Below are experts of layer 3 (counted from 0) of a mixture-of-experts language model. Rows are named router (the router's row for the expert), gate (a neuron's input weights, with its number), up (a neuron's input weights, with its number) and show model dimensions 0-255. Each number is 50 + 12 x the weight over its row's rms, rounded and kept within 0 to 99.
After each expert's rows: a language model's description of what the expert responds to. This comes from a sample of Wikipedia text that the model never trained on.

# expert 30
router:57 29 48 46 55 34 48 38 38 27 45 52 36 77 48 49 64 56 64 38 34 55 42 35 52 48 59 61 38 36 58 62 47 63 43 61 50 42 33 39 64 46 63 40 58 60 63 55 40 56 60 32 55 44 70 36 53 57 48 31 37 57 47 35 55 52 39 48 82 51 21 43 32 35 57 71 57 54 43 46 41 61 53 40 44 42 43 63 39 56 39 53 63 47 38 42 61 36 44 64 50 69 68 77 69 57 45 50 43 52 54 72 36 55 56 57 56 60 73 59 42 49 38 60 44 42 31 58 55 42 70 54 60 28 52 43 60 53 45 54 60 51 52 57 42 44 57 51 34 71 42 40 44 72 64 61 60 44 56 64 42 47 56 67 52 46 53 47 66 57 36 55 53 32 54 52 24 71 27 31 54 63 56 56 40 78 78 47 55 43 72 39 44 34 29 59 38 47 31 58 29 51 50 66 59 40 59 54 62 60 50 73 55 55 42 37 22 54 42 56 58 46 47 55 29 45 36 79 47 46 42 43 59 47 58 70 43 56 66 44 55 61 63 54 58 51 47 39 71 31 58 42 39 64 35 74
gate0:51 61 48 73 43 49 46 39 63 44 43 49 47 49 46 62 72 63 33 35 24 41 31 58 56 20 90 38 40 44 41 44 54 58 39 69 53 43 70 43 75 59 71 51 61 56 83 57 30 49 61 44 45 39 44 72 41 43 43 41 56 36 83 66 46 64 51 32 49 44 48 60 60 56 50 71 42 48 45 45 64 46 47 38 58 65 47 58 41 48 59 56 66 63 38 45 47 50 66 31 54 66 47 69 56 79 66 55 51 36 61 55 45 65 44 41 30 62 54 56 55 57 52 49 29 40 56 61 34 52 51 69 52 45 68 30 37 74 25 23 46 37 55 53 31 43 45 57 36 78 57 43 48 41 40 54 34 70 56 53 54 35 65 49 54 49 49 63 48 60 44 42 46 79 31 43 52 65 47 23 61 52 64 46 47 50 49 51 54 54 39 62 56 50 47 58 46 39 49 64 50 52 76 62 59 46 65 41 43 52 46 55 50 47 44 37 46 56 52 68 50 51 50 50 60 61 54 78 50 68 56 39 45 42 38 62 35 28 45 55 46 65 51 67 57 58 48 34 40 50 41 61 50 47 57 48
up0:48 48 49 70 43 49 52 28 36 46 37 55 63 49 37 49 48 30 45 54 40 42 62 71 47 47 49 56 55 32 55 48 59 41 60 48 37 45 77 58 57 36 70 50 48 34 74 46 48 71 67 65 43 44 31 39 51 51 32 46 54 44 63 51 64 58 63 46 57 13 48 60 52 51 51 67 23 44 41 58 61 35 38 56 52 55 49 45 41 49 64 40 39 37 45 46 56 21 55 46 30 53 50 46 59 58 76 53 41 39 71 62 32 56 44 44 30 57 39 49 50 58 44 61 71 58 46 54 70 59 52 70 57 56 72 68 44 58 74 56 44 38 56 32 47 48 62 59 54 57 58 43 58 47 65 63 60 57 54 50 39 29 55 47 79 50 54 62 28 49 46 35 70 56 50 65 48 42 23 36 56 53 51 46 40 42 46 57 60 36 32 58 32 64 52 62 59 42 58 52 51 26 35 61 52 61 52 54 43 64 54 53 53 27 47 32 23 63 64 40 68 56 38 68 50 46 62 46 52 32 59 56 61 01 47 56 45 25 53 42 40 39 43 69 71 49 60 54 52 50 56 52 44 41 64 60
Description: Syllables ending in e, like le, re, de, ure, pe, often name starts like Le, De, Ma or infobox labels, e.g. A-ure, Ty-pe, Postal co-de.

# expert 25
router:64 68 55 52 27 49 54 63 67 52 47 48 36 53 35 50 53 48 53 38 46 53 38 44 50 25 58 39 24 46 56 64 47 35 58 39 47 37 55 49 43 62 49 54 49 57 23 54 62 47 48 64 35 51 42 75 44 51 71 50 65 33 40 51 34 64 50 57 54 46 34 28 45 44 35 61 49 65 50 47 73 79 50 50 50 56 79 64 56 58 62 45 40 39 71 64 55 33 69 37 44 51 29 24 33 37 68 48 36 45 29 39 48 59 63 23 61 38 34 54 35 37 48 61 39 59 59 26 61 59 35 63 36 51 55 66 54 68 69 46 55 48 60 47 21 49 61 56 40 51 71 40 31 26 36 58 48 58 65 37 61 46 54 39 72 29 28 48 39 53 51 32 36 61 70 58 49 36 55 55 35 72 38 34 31 34 64 30 35 48 50 65 48 42 40 41 49 33 40 52 74 38 57 41 43 54 41 38 62 44 48 35 46 62 43 67 44 56 47 66 43 46 56 59 60 61 46 55 65 45 57 39 45 56 55 45 41 65 67 45 42 61 36 51 65 49 48 44 59 44 61 42 52 50 58 41
gate1:36 43 68 58 63 76 48 44 38 59 58 49 42 45 58 39 55 47 41 55 35 57 56 50 35 38 46 46 43 48 55 73 40 50 53 42 37 36 70 56 46 76 36 55 36 68 58 79 40 31 56 41 59 52 46 63 43 49 72 47 40 61 43 52 40 64 50 49 40 68 54 73 42 52 48 64 46 36 44 30 64 65 56 38 34 55 61 38 37 54 52 70 53 59 70 62 47 33 55 65 47 62 51 62 62 56 68 28 48 46 41 53 75 43 37 53 58 46 45 50 76 48 30 55 40 39 50 51 60 64 37 52 29 34 39 56 48 47 53 55 77 68 68 49 51 34 68 70 64 45 54 46 62 57 62 41 55 62 55 44 39 31 50 43 46 27 28 56 72 39 55 54 52 68 53 76 54 43 50 37 59 79 42 32 23 42 48 50 57 54 56 56 43 54 57 37 39 37 56 33 62 64 58 42 60 33 46 58 78 61 44 44 73 58 35 68 46 39 62 42 38 49 62 54 53 51 65 48 70 41 73 71 54 50 64 51 64 65 48 41 35 50 37 46 47 35 55 41 77 55 43 49 66 38 59 41
up1:29 49 41 56 53 64 70 53 29 48 51 44 56 35 45 41 37 39 55 42 66 48 51 34 52 64 43 31 51 68 55 32 61 62 54 47 34 34 57 44 51 29 60 33 40 50 33 54 60 41 58 32 50 49 51 45 42 61 38 50 74 44 22 37 64 72 48 57 60 28 53 45 58 33 35 38 57 48 64 56 71 68 58 63 53 51 44 68 64 55 34 53 49 49 43 43 66 49 58 33 39 48 42 58 31 69 49 47 46 54 41 50 39 64 45 48 47 24 72 52 73 50 43 55 63 48 54 54 32 55 49 21 54 57 25 46 74 50 50 48 34 54 59 47 30 57 46 64 44 36 39 55 45 41 53 32 57 53 57 52 45 20 22 45 43 42 54 52 76 51 64 47 50 46 44 69 36 59 81 50 65 41 55 49 46 71 53 52 48 39 79 68 46 42 67 56 92 62 35 52 43 68 56 62 67 38 47 51 55 49 45 48 53 45 44 59 49 50 38 40 48 52 50 46 48 37 47 21 41 64 35 38 34 48 38 33 51 29 59 51 55 53 43 49 42 59 38 38 59 41 53 35 43 43 38 76
Description: Commas, and, the, that, which, it, who, and the pronoun-like start of words like it-em, It-aly, The-re, The-ir.

# expert 14
router:50 52 38 62 48 25 40 42 42 50 55 51 57 73 55 44 40 70 39 48 59 32 65 54 72 45 41 53 56 45 27 50 61 64 32 63 45 39 50 56 42 72 48 73 52 24 67 53 32 44 57 39 58 67 61 46 46 43 36 49 49 51 54 25 52 44 43 49 53 67 55 66 41 52 63 49 62 49 56 40 47 55 38 49 66 48 64 44 40 25 56 24 53 28 55 30 55 67 37 81 49 42 41 26 48 55 58 49 38 61 62 50 55 41 44 53 43 28 55 53 53 55 41 33 43 82 38 63 48 59 74 46 50 46 64 30 60 62 49 56 50 37 65 63 78 51 23 66 71 53 40 68 56 52 47 60 51 50 52 49 48 52 65 58 77 59 69 59 59 53 54 56 43 40 51 41 59 31 61 51 69 49 45 49 61 46 51 61 58 72 77 47 47 64 53 51 45 49 42 47 69 66 56 30 49 56 37 40 46 67 63 61 54 33 56 46 35 54 44 74 46 54 45 73 49 50 34 60 47 47 34 60 50 67 30 77 69 63 58 57 35 41 52 58 46 46 61 32 39 68 38 44 37 43 50 65
gate0:57 37 47 28 44 60 56 59 46 52 48 56 43 65 58 53 43 25 50 44 60 49 51 61 28 47 40 50 29 54 45 43 56 46 48 61 39 53 62 47 32 76 37 42 58 37 66 56 36 47 60 54 40 28 62 63 66 52 63 54 57 40 55 42 76 43 52 37 48 58 57 64 46 47 27 41 58 72 37 66 41 49 53 53 34 53 51 56 54 40 50 38 62 58 62 27 59 44 44 55 46 49 43 61 35 67 65 38 45 34 37 59 59 20 39 55 54 38 61 66 41 54 25 57 65 47 70 37 48 47 58 55 45 50 50 55 61 55 69 46 57 59 45 39 49 39 41 47 25 56 52 45 71 58 42 53 59 42 38 51 78 40 36 46 61 56 43 47 33 19 60 47 72 33 53 64 58 59 49 64 50 57 45 57 47 58 31 40 45 59 46 49 60 28 53 51 41 31 45 57 67 50 50 71 37 12 35 46 51 49 71 22 55 63 47 46 43 23 57 50 69 72 49 62 62 57 23 66 42 70 55 58 53 48 51 50 57 42 50 36 69 34 37 41 27 56 62 61 61 47 81 31 51 58 50 35
up0:41 59 38 58 47 57 47 51 43 52 48 37 52 65 54 50 35 34 35 38 53 39 63 26 55 50 48 33 55 55 70 56 41 37 59 45 26 37 66 40 30 69 48 43 40 28 37 61 65 50 33 58 27 52 60 48 52 32 55 48 46 64 69 46 59 35 74 55 56 67 54 44 61 65 42 49 59 45 49 62 61 63 39 46 38 51 62 32 63 42 53 45 38 54 49 66 60 43 35 55 45 54 70 67 67 35 47 65 43 54 52 48 36 57 44 37 65 29 62 68 50 45 36 55 42 63 38 33 32 24 88 39 22 38 72 49 49 54 61 61 54 56 63 55 37 47 69 53 56 52 77 49 57 36 38 40 43 53 32 49 55 47 36 49 54 60 36 29 23 57 48 37 48 43 55 80 68 62 51 67 42 53 40 57 53 45 69 73 08 53 58 48 44 46 47 45 43 50 67 69 31 48 46 59 28 38 39 57 36 58 42 54 45 52 55 24 45 48 66 63 32 61 31 46 58 43 41 51 52 46 43 62 62 56 49 35 56 36 52 44 67 50 39 31 49 47 52 56 46 47 32 48 44 50 63 44
Description: Consonant and suffix pieces inside proper names and adjectives of place or origin, such as Stras-b-ourg, Otto-man, Canad-ian, Colo-mb-ia.

# expert 11
router:34 52 59 33 55 54 60 46 43 53 59 46 43 44 61 53 65 34 55 61 43 69 43 44 43 60 43 47 27 46 58 54 50 64 73 70 53 51 49 44 36 48 49 41 43 52 48 54 28 66 55 30 44 71 51 41 41 36 64 41 33 47 50 55 65 73 29 52 78 36 44 52 44 31 49 53 69 40 33 75 46 56 51 42 59 60 36 35 51 48 53 79 29 47 43 44 43 60 50 44 56 50 69 45 65 28 50 70 55 63 36 59 42 52 41 53 28 57 49 43 42 49 41 49 39 41 58 73 37 34 53 33 48 32 38 57 54 52 63 50 46 55 48 77 63 41 69 44 45 61 43 52 58 50 66 56 74 21 42 44 47 54 56 72 51 58 53 51 24 33 38 47 46 26 67 55 42 53 41 67 68 72 66 42 42 55 46 37 54 63 60 41 40 66 46 41 49 42 59 62 33 47 25 66 38 54 32 63 34 67 48 45 67 36 52 50 50 42 34 64 73 33 36 57 31 66 44 52 40 50 33 30 31 37 57 58 56 34 47 35 52 57 50 56 46 52 61 61 78 62 49 60 51 65 31 48
gate0:48 74 43 81 53 44 44 37 76 53 66 43 53 56 28 70 31 32 50 52 46 33 49 46 43 31 41 49 50 47 49 50 49 52 32 72 63 41 48 50 51 72 85 55 50 58 65 45 50 46 52 63 72 54 41 30 26 43 66 38 57 33 46 41 72 43 66 45 56 60 54 37 62 32 65 42 43 34 48 37 73 54 54 45 30 53 66 66 26 38 48 48 41 41 33 57 35 51 52 55 58 41 31 31 45 50 56 47 50 53 40 48 57 48 57 51 58 37 34 57 31 44 45 49 45 69 41 46 47 60 43 54 50 45 49 54 72 34 43 29 30 47 60 42 51 56 26 46 32 79 48 55 68 34 40 54 57 43 32 43 65 38 69 40 49 42 50 66 43 61 44 59 51 53 61 48 68 35 63 68 37 23 43 59 40 30 48 58 26 37 47 48 41 31 54 52 41 58 78 58 53 46 44 50 54 51 41 51 61 51 38 38 49 52 45 57 67 49 49 70 48 49 23 46 71 53 49 38 59 41 43 55 38 71 28 56 55 38 52 75 39 47 46 43 58 49 52 29 53 55 42 46 45 68 34 32
up0:36 38 26 44 53 44 35 66 38 55 55 61 46 55 51 36 47 72 51 57 51 57 55 54 61 56 56 56 53 44 62 40 51 43 57 38 41 66 47 51 58 54 37 55 57 33 43 55 54 43 51 56 04 56 37 65 58 44 31 51 45 46 65 60 32 53 75 36 45 52 42 69 50 59 31 35 66 70 69 66 37 54 38 45 58 52 58 47 43 75 46 48 62 46 45 60 37 39 69 47 45 61 48 59 48 54 29 39 53 43 78 32 54 59 44 47 32 43 56 69 65 42 70 39 43 31 43 56 62 35 45 51 39 56 68 61 46 80 51 55 49 52 45 83 55 65 67 52 69 36 61 49 37 50 49 36 54 65 55 48 37 50 38 62 75 52 38 30 67 34 72 27 47 67 42 66 55 52 42 46 60 69 41 47 57 50 56 58 72 63 39 50 48 65 47 37 51 49 33 50 64 41 66 32 52 44 50 42 54 40 40 65 33 58 38 30 44 34 63 48 33 50 72 44 34 36 63 41 42 58 49 54 63 34 67 48 33 49 37 34 48 50 51 42 22 58 46 47 59 54 56 24 44 53 53 68
Description: Short inner or initial pieces like co, e, go, A inside words and names, as in re|co|rded, N|e|w, Yu|go|slavia, NC|A|A.

# expert 49
router:41 56 54 46 55 74 27 45 40 38 33 50 51 34 47 82 59 55 31 59 36 56 42 42 47 57 34 51 55 41 24 55 44 49 36 38 57 57 45 65 41 49 66 38 50 44 38 48 60 59 76 53 48 31 54 40 38 50 58 35 48 55 64 62 31 43 56 55 51 51 38 79 53 35 67 79 54 61 33 25 54 29 60 59 49 35 41 30 43 42 56 47 65 37 52 65 43 65 45 57 57 57 45 46 67 46 45 53 53 60 37 49 78 61 62 66 44 50 32 66 53 58 45 51 61 42 63 48 34 54 67 41 43 48 58 62 68 34 42 67 43 76 43 42 54 42 48 51 57 49 49 37 53 53 62 50 65 56 43 52 15 50 42 62 56 42 57 77 52 46 77 45 30 58 50 69 44 44 58 45 36 53 55 53 51 45 37 45 42 51 54 31 38 27 26 70 38 40 43 48 55 45 58 47 51 41 55 54 44 79 51 61 58 59 35 64 60 69 63 51 37 44 54 47 43 62 36 40 48 60 46 61 55 52 41 47 32 41 65 58 77 27 69 52 47 41 33 58 52 35 29 69 73 46 32 55
gate1:39 36 44 40 41 59 63 44 56 48 53 62 47 76 50 47 76 48 52 38 17 29 43 58 42 41 47 54 55 39 58 56 61 44 46 46 55 56 53 44 61 59 10 39 61 44 55 64 38 47 55 36 64 82 73 62 37 45 49 46 51 52 36 78 46 55 66 41 55 45 65 48 68 52 34 63 37 61 47 54 46 34 42 23 54 37 53 72 54 60 49 45 64 46 59 47 53 52 66 37 57 34 65 41 34 50 39 46 59 63 52 43 56 53 46 51 45 27 49 66 83 46 48 50 30 48 44 37 48 43 39 44 55 49 75 43 50 46 41 36 41 28 40 57 58 46 57 54 50 52 48 55 29 51 43 40 49 51 43 62 60 26 46 59 79 45 55 46 51 38 51 55 47 44 77 51 33 72 56 55 48 56 43 29 43 54 43 61 59 62 33 36 70 61 66 36 47 56 52 47 63 53 41 40 54 51 47 32 53 41 38 66 58 39 32 47 41 27 52 21 44 82 63 49 37 55 66 65 56 34 49 59 25 41 55 45 44 50 38 46 59 41 60 38 31 56 26 48 54 35 57 35 55 48 57 76
up1:68 47 53 74 37 37 32 55 65 36 44 59 54 75 52 46 62 33 43 58 40 63 57 48 88 40 52 74 35 33 56 62 62 63 57 36 36 36 56 54 66 34 56 51 42 52 48 40 33 52 64 61 70 61 47 35 54 38 60 52 56 50 62 37 54 24 34 39 48 51 63 34 50 40 77 50 42 69 63 52 48 38 42 28 45 57 37 37 22 48 63 53 49 52 38 43 46 50 56 45 47 53 40 59 57 54 50 30 59 60 52 50 46 42 45 31 56 39 48 43 37 45 56 55 48 48 55 67 21 52 58 67 48 53 47 64 77 56 40 40 52 61 40 43 38 54 50 42 56 59 42 68 62 64 56 45 61 61 48 41 37 34 64 52 49 55 39 41 52 52 58 53 25 32 30 47 19 64 42 44 53 33 56 47 73 42 56 47 36 52 52 43 50 45 61 48 37 48 30 63 53 56 44 54 44 50 56 61 44 46 62 55 62 36 48 63 44 56 51 54 64 48 29 80 47 56 63 66 23 37 25 48 39 59 62 33 60 70 67 73 55 58 71 83 28 53 58 42 39 53 51 44 44 35 53 35
Description: Pieces of foreign or unusual names, often ch, K, He, b, gu, as in Bü-ch-ner, Que-ch-ua, Kü-b-ler, plus encoding bytes.

# expert 28
router:39 71 44 69 44 60 42 34 65 57 49 57 68 50 50 60 74 35 39 43 69 51 51 49 32 47 39 29 60 47 66 53 68 51 39 38 61 44 56 48 48 50 74 51 39 48 41 65 69 53 60 53 50 56 31 71 54 44 46 47 57 40 35 64 29 44 63 57 71 54 46 30 71 51 36 67 37 50 57 59 31 32 59 44 20 41 80 73 66 64 49 56 72 43 53 65 46 33 39 31 35 41 54 58 56 54 55 40 58 48 58 52 49 49 42 37 57 52 43 53 38 51 59 68 64 52 49 41 50 33 48 44 78 48 52 32 53 31 52 60 50 39 46 56 44 48 50 26 47 46 45 41 54 48 50 69 72 54 63 44 65 56 29 36 59 62 39 48 27 68 48 54 70 54 64 52 40 41 43 42 48 57 45 53 33 60 52 44 57 71 56 70 59 41 44 51 48 59 62 59 47 41 59 51 61 55 67 49 54 55 53 45 32 69 38 39 22 55 49 33 41 67 47 38 56 37 68 49 75 54 68 51 69 48 51 31 47 47 59 20 41 40 48 27 34 73 56 42 47 62 46 56 68 41 73 31
gate1:62 53 51 47 48 61 51 39 50 56 41 63 26 31 57 38 38 49 45 34 59 43 43 83 58 51 51 51 58 55 36 52 42 44 46 62 58 50 55 59 32 33 35 57 45 56 42 59 48 70 50 43 31 43 48 51 32 59 55 41 31 50 32 60 40 45 60 69 67 56 58 47 32 38 42 56 55 71 61 48 60 41 51 52 41 61 34 67 67 56 54 32 40 68 48 66 43 40 50 37 41 47 40 68 34 39 27 51 66 47 61 53 54 49 62 43 43 86 49 41 36 41 74 32 63 49 47 27 38 36 32 72 58 46 30 46 66 27 58 37 60 48 52 47 60 66 59 49 54 37 46 47 43 60 40 66 24 39 30 33 64 57 37 34 25 52 51 45 47 50 28 73 34 45 35 41 60 40 32 47 40 53 44 71 49 52 48 67 42 66 60 62 62 43 73 33 38 41 52 57 47 30 67 50 32 51 43 54 50 54 35 55 56 57 47 33 69 52 57 45 57 47 57 44 54 62 32 41 41 62 33 56 52 56 57 50 51 35 63 40 52 67 67 26 46 57 66 56 41 40 73 56 80 62 32 49
up1:61 63 72 45 74 62 70 67 49 46 38 42 68 52 51 36 49 43 27 70 60 58 23 46 64 58 53 33 41 53 67 28 43 42 59 55 48 53 56 67 54 37 68 62 64 17 52 48 55 33 57 49 68 59 43 37 30 50 37 48 68 61 57 49 61 57 55 39 63 70 61 44 64 38 55 40 52 70 21 36 45 66 52 43 41 58 38 39 43 60 63 61 42 56 38 38 43 52 38 43 69 52 49 36 37 46 64 38 49 46 51 69 35 58 62 57 65 72 30 86 45 39 41 45 56 53 32 51 46 56 53 57 61 43 51 61 72 34 32 73 51 59 55 49 57 46 45 39 36 59 78 31 40 54 35 55 43 56 56 27 62 56 56 54 53 29 75 47 59 56 58 71 47 46 61 60 73 41 41 60 42 62 39 42 73 48 51 59 42 52 46 56 45 48 71 46 41 51 61 43 46 69 45 56 60 58 19 67 47 39 43 42 68 30 45 37 49 49 44 47 56 52 42 55 55 74 63 45 37 43 41 66 65 54 44 42 64 59 48 62 57 50 42 52 44 39 39 67 54 55 67 49 40 41 56 62
Description: Function words in running prose: the, a, an, forms of be and have, and adverb endings such as form(ally).

# expert 1
router:45 45 73 54 65 45 42 69 57 47 38 51 67 38 47 33 42 53 60 60 42 56 51 50 64 62 25 54 75 56 49 44 29 80 54 49 55 62 27 57 46 40 58 39 60 46 52 63 38 40 46 48 55 29 48 32 59 54 46 29 43 52 47 67 45 71 71 41 60 40 37 47 26 40 77 40 57 41 52 56 54 45 39 52 54 45 71 45 31 34 73 55 66 68 66 57 40 73 75 52 69 65 43 66 65 48 54 39 75 49 45 53 81 54 44 42 49 48 47 37 61 59 50 48 45 37 60 57 49 38 57 56 48 42 63 74 58 58 38 54 71 61 58 56 55 59 59 49 56 35 39 43 33 30 51 49 72 67 39 41 21 57 55 58 71 47 26 51 54 46 54 48 48 68 43 51 65 44 62 61 51 33 66 36 67 32 34 55 38 39 62 31 60 44 54 68 45 41 57 51 42 54 59 69 58 60 36 62 52 52 46 67 39 43 48 36 60 53 43 52 62 30 51 51 48 53 47 46 27 52 33 74 56 45 65 62 56 58 32 54 36 58 74 51 52 38 47 41 36 34 35 43 69 41 55 52
gate0:58 64 27 49 34 29 49 55 73 57 50 77 54 60 58 43 56 52 45 43 58 51 56 61 38 51 53 42 52 47 64 43 61 46 37 48 40 46 57 69 47 40 52 57 40 62 37 51 68 48 48 58 52 52 63 61 56 82 36 60 57 78 42 47 37 59 46 35 43 45 59 48 59 51 52 43 61 60 48 31 44 21 46 33 55 74 38 42 46 60 39 47 41 48 62 59 44 42 45 51 63 57 13 44 42 64 53 58 40 69 51 34 51 24 56 56 50 40 61 59 52 30 53 47 37 83 55 40 49 49 29 49 55 54 50 43 65 78 43 54 49 46 25 56 61 44 27 65 70 63 56 50 44 58 66 73 44 61 37 30 56 50 35 61 62 57 61 37 40 59 51 51 71 50 42 34 41 31 56 59 69 47 33 52 42 43 70 52 58 29 36 65 55 51 57 41 68 34 36 35 68 44 37 54 44 56 50 58 37 55 49 48 66 42 47 59 49 54 74 51 15 45 46 64 68 45 29 54 55 56 58 52 27 75 35 75 42 32 43 57 51 56 39 55 64 63 44 44 60 41 64 55 39 52 54 60
up0:43 52 44 44 50 58 37 54 61 46 70 42 71 37 55 54 34 49 38 52 63 46 43 61 38 72 47 46 40 45 49 61 48 42 34 20 44 34 66 39 49 50 58 49 49 42 43 34 47 54 42 64 36 56 59 56 63 66 41 83 69 55 33 64 46 47 47 23 33 39 47 53 56 33 38 43 38 62 34 48 67 32 74 29 58 84 24 31 51 54 56 26 47 49 60 39 47 50 66 44 44 58 35 63 41 36 33 67 48 55 31 33 46 47 41 42 33 27 67 55 59 45 55 47 37 43 57 49 51 50 13 46 44 49 57 32 62 57 51 68 39 56 55 48 45 28 39 59 55 62 67 59 38 59 31 49 30 54 52 38 62 39 29 51 41 53 48 36 51 29 55 60 40 50 61 46 27 65 60 74 46 48 52 39 37 53 56 37 64 48 35 80 71 54 73 52 43 38 41 57 52 58 38 42 61 34 42 63 29 44 65 43 56 52 45 54 56 49 50 73 49 43 43 53 52 55 36 41 56 60 44 47 29 49 46 37 54 38 58 60 44 66 34 29 44 60 43 52 49 52 53 61 63 45 65 64
Description: Word-internal pieces, especially g, se, ish, i, inside names and words in tables and lists, such as Co-g-nitive, Col-g-ate, Vorarlber-g, Ke-se-lowski.

# expert 40
router:60 51 41 48 19 50 61 23 48 72 40 36 35 46 55 41 54 38 41 47 51 55 56 49 61 50 59 56 43 47 45 57 53 49 45 35 37 35 50 40 69 64 52 53 72 55 56 48 44 45 54 52 46 46 63 31 77 61 47 35 50 44 58 63 69 39 32 54 53 58 54 38 48 49 29 38 38 53 40 60 58 47 50 62 53 49 70 58 41 45 34 55 55 53 47 46 48 60 48 48 41 44 53 32 45 52 42 70 62 58 53 66 27 69 61 46 30 28 53 56 60 25 52 38 38 57 32 54 43 74 49 51 54 47 52 34 53 64 48 37 47 58 61 57 42 58 48 43 45 46 55 65 55 44 43 34 44 42 69 62 55 44 55 53 31 67 68 47 52 46 38 51 54 44 32 18 36 71 66 56 39 55 28 39 65 66 41 66 56 55 60 57 24 69 47 63 48 24 51 46 52 57 39 40 36 46 66 36 73 43 58 33 36 37 48 32 56 64 36 63 68 82 40 46 46 65 40 73 49 33 39 30 44 73 49 43 55 54 31 52 48 51 40 73 29 44 34 26 53 71 57 23 38 46 63 50
gate0:40 41 28 43 22 70 62 59 52 63 55 58 61 55 55 58 52 43 59 45 36 49 53 46 59 42 41 38 39 57 38 78 40 52 55 29 67 25 62 55 25 54 58 40 60 43 51 70 46 43 51 36 75 44 48 46 58 52 62 34 55 65 33 45 52 57 58 53 51 32 62 71 46 52 53 55 28 41 65 79 73 52 42 76 29 66 59 45 59 39 40 46 25 55 27 45 73 68 37 41 51 49 40 54 59 56 47 53 52 31 63 55 42 45 20 34 50 31 33 57 74 55 50 49 68 56 32 35 59 65 61 47 48 61 71 49 61 49 60 45 52 26 43 43 30 67 48 53 38 56 51 43 54 27 53 61 53 77 43 63 53 40 71 29 60 57 46 45 43 40 49 51 35 57 59 35 52 51 51 57 56 46 43 51 21 40 40 69 27 52 67 51 43 51 55 60 63 36 68 69 44 59 46 36 56 48 42 57 58 68 50 58 42 40 53 56 60 42 30 42 32 63 51 46 39 57 52 52 51 41 61 39 48 40 63 58 66 41 37 60 62 49 62 50 56 72 70 47 60 60 54 40 43 46 32 57
up0:08 45 57 70 51 60 52 77 48 40 34 35 47 38 45 40 40 30 37 73 66 49 44 50 37 39 45 59 50 70 52 53 55 51 65 69 46 34 31 55 26 66 45 49 41 62 56 55 49 40 40 39 63 48 49 43 37 39 52 74 61 52 37 65 40 68 62 41 61 60 43 42 54 48 68 20 45 47 54 37 34 34 63 60 42 51 67 43 42 64 46 34 77 37 44 84 21 55 56 53 58 28 55 69 49 45 62 57 45 59 46 36 50 45 51 23 69 55 68 45 27 37 64 46 35 57 56 44 54 49 55 33 44 53 41 48 52 44 31 45 48 55 69 62 43 59 46 51 50 70 87 30 42 45 51 49 55 41 51 53 34 66 40 21 53 42 45 53 52 60 58 71 44 46 49 55 60 42 39 46 58 45 51 62 41 71 41 47 58 35 46 55 63 36 54 41 39 51 33 47 48 45 54 42 65 53 38 40 58 60 35 48 48 53 50 74 50 54 44 59 58 49 47 52 52 45 42 49 41 64 26 78 30 79 37 33 69 45 49 57 50 42 43 57 53 48 44 52 58 70 46 49 45 47 54 51
Description: Final pieces of nouns before commas or plural s, such as doctri(ne)s, brevifol(ium), kilometre(s), h(ard)ship, in lists and species pages.

# expert 53
router:45 46 55 70 41 50 60 30 58 48 44 56 35 35 42 38 69 51 62 48 30 61 32 47 38 53 83 45 46 52 55 45 55 72 62 45 57 60 56 59 58 59 61 47 53 46 54 74 59 35 59 67 58 53 54 43 61 33 43 38 51 67 56 51 52 41 52 44 59 33 60 26 49 39 55 46 37 32 34 31 56 58 42 44 37 49 47 53 47 74 43 37 51 51 67 58 58 24 51 32 45 70 48 38 51 48 38 62 28 23 39 46 53 54 48 41 59 46 58 29 42 43 57 37 32 35 53 42 51 37 29 49 40 37 52 62 51 63 23 58 59 50 73 70 49 62 64 55 68 28 52 62 55 50 56 34 52 23 66 51 61 63 60 36 45 40 55 43 38 59 69 46 58 42 62 45 48 53 60 37 26 72 64 55 44 44 54 34 71 56 45 26 50 49 51 62 63 55 49 52 71 53 52 37 63 44 44 47 40 47 46 40 49 53 51 39 58 49 37 47 37 47 63 50 34 61 46 59 65 62 49 37 37 69 69 48 46 50 40 51 45 49 63 55 40 33 19 31 20 44 71 39 59 73 79 68
gate1:64 54 46 73 59 38 69 26 51 28 69 47 57 55 48 60 42 52 44 57 45 46 63 58 51 28 57 49 49 44 57 50 74 42 55 51 47 49 45 41 40 44 47 45 35 85 69 33 28 43 30 57 51 60 74 59 44 54 60 42 41 67 46 45 44 30 51 44 34 53 46 53 65 31 49 39 70 49 48 56 34 33 43 55 39 62 69 51 57 52 49 64 38 46 49 37 63 44 58 68 53 35 59 30 34 52 54 53 45 52 59 40 61 26 53 63 33 58 68 35 26 38 68 41 58 60 27 43 51 70 46 60 52 44 57 45 51 45 62 53 37 55 29 51 71 60 42 47 37 50 52 59 27 36 61 41 43 54 40 48 50 59 62 48 58 74 58 78 57 60 58 62 79 47 65 47 61 72 66 33 66 54 30 69 60 14 45 38 33 52 32 65 48 49 48 60 44 26 34 71 44 59 36 29 17 45 61 46 56 35 39 41 53 46 51 34 56 59 52 48 46 53 41 51 58 46 46 52 59 60 42 53 54 49 40 52 39 50 36 43 53 68 69 36 64 60 58 56 70 59 45 57 58 39 43 45
up1:29 58 49 25 48 59 33 57 49 51 49 42 30 51 72 43 36 57 70 62 50 55 38 33 71 40 55 44 40 62 36 47 45 52 53 55 45 58 56 47 35 52 54 59 63 50 17 55 47 49 66 47 37 54 35 61 45 42 57 53 39 49 59 64 62 32 44 82 55 63 32 55 54 49 39 48 58 36 33 50 70 55 35 45 62 54 31 44 27 48 45 26 71 46 50 53 62 46 55 53 54 57 31 46 78 53 60 35 51 47 41 49 68 56 31 65 60 52 42 34 74 33 50 51 55 66 50 53 64 41 58 49 61 35 45 64 43 47 47 59 62 59 53 39 17 33 58 53 70 41 48 66 42 83 51 52 61 53 60 42 53 50 39 47 58 54 77 60 51 62 39 49 21 56 43 45 69 72 26 47 57 54 50 57 43 63 61 56 40 57 64 21 42 49 41 59 66 68 64 55 43 36 56 61 66 58 36 52 53 58 39 68 50 70 38 41 32 50 50 63 52 46 72 44 30 49 41 47 46 33 61 47 46 54 54 66 60 41 35 78 34 51 36 56 32 48 35 54 45 66 41 43 44 66 60 58
Description: Commas, closing brackets, semicolons and and separating list items or clauses, as in Dąbrowica, Gruszk or County, Oklahoma.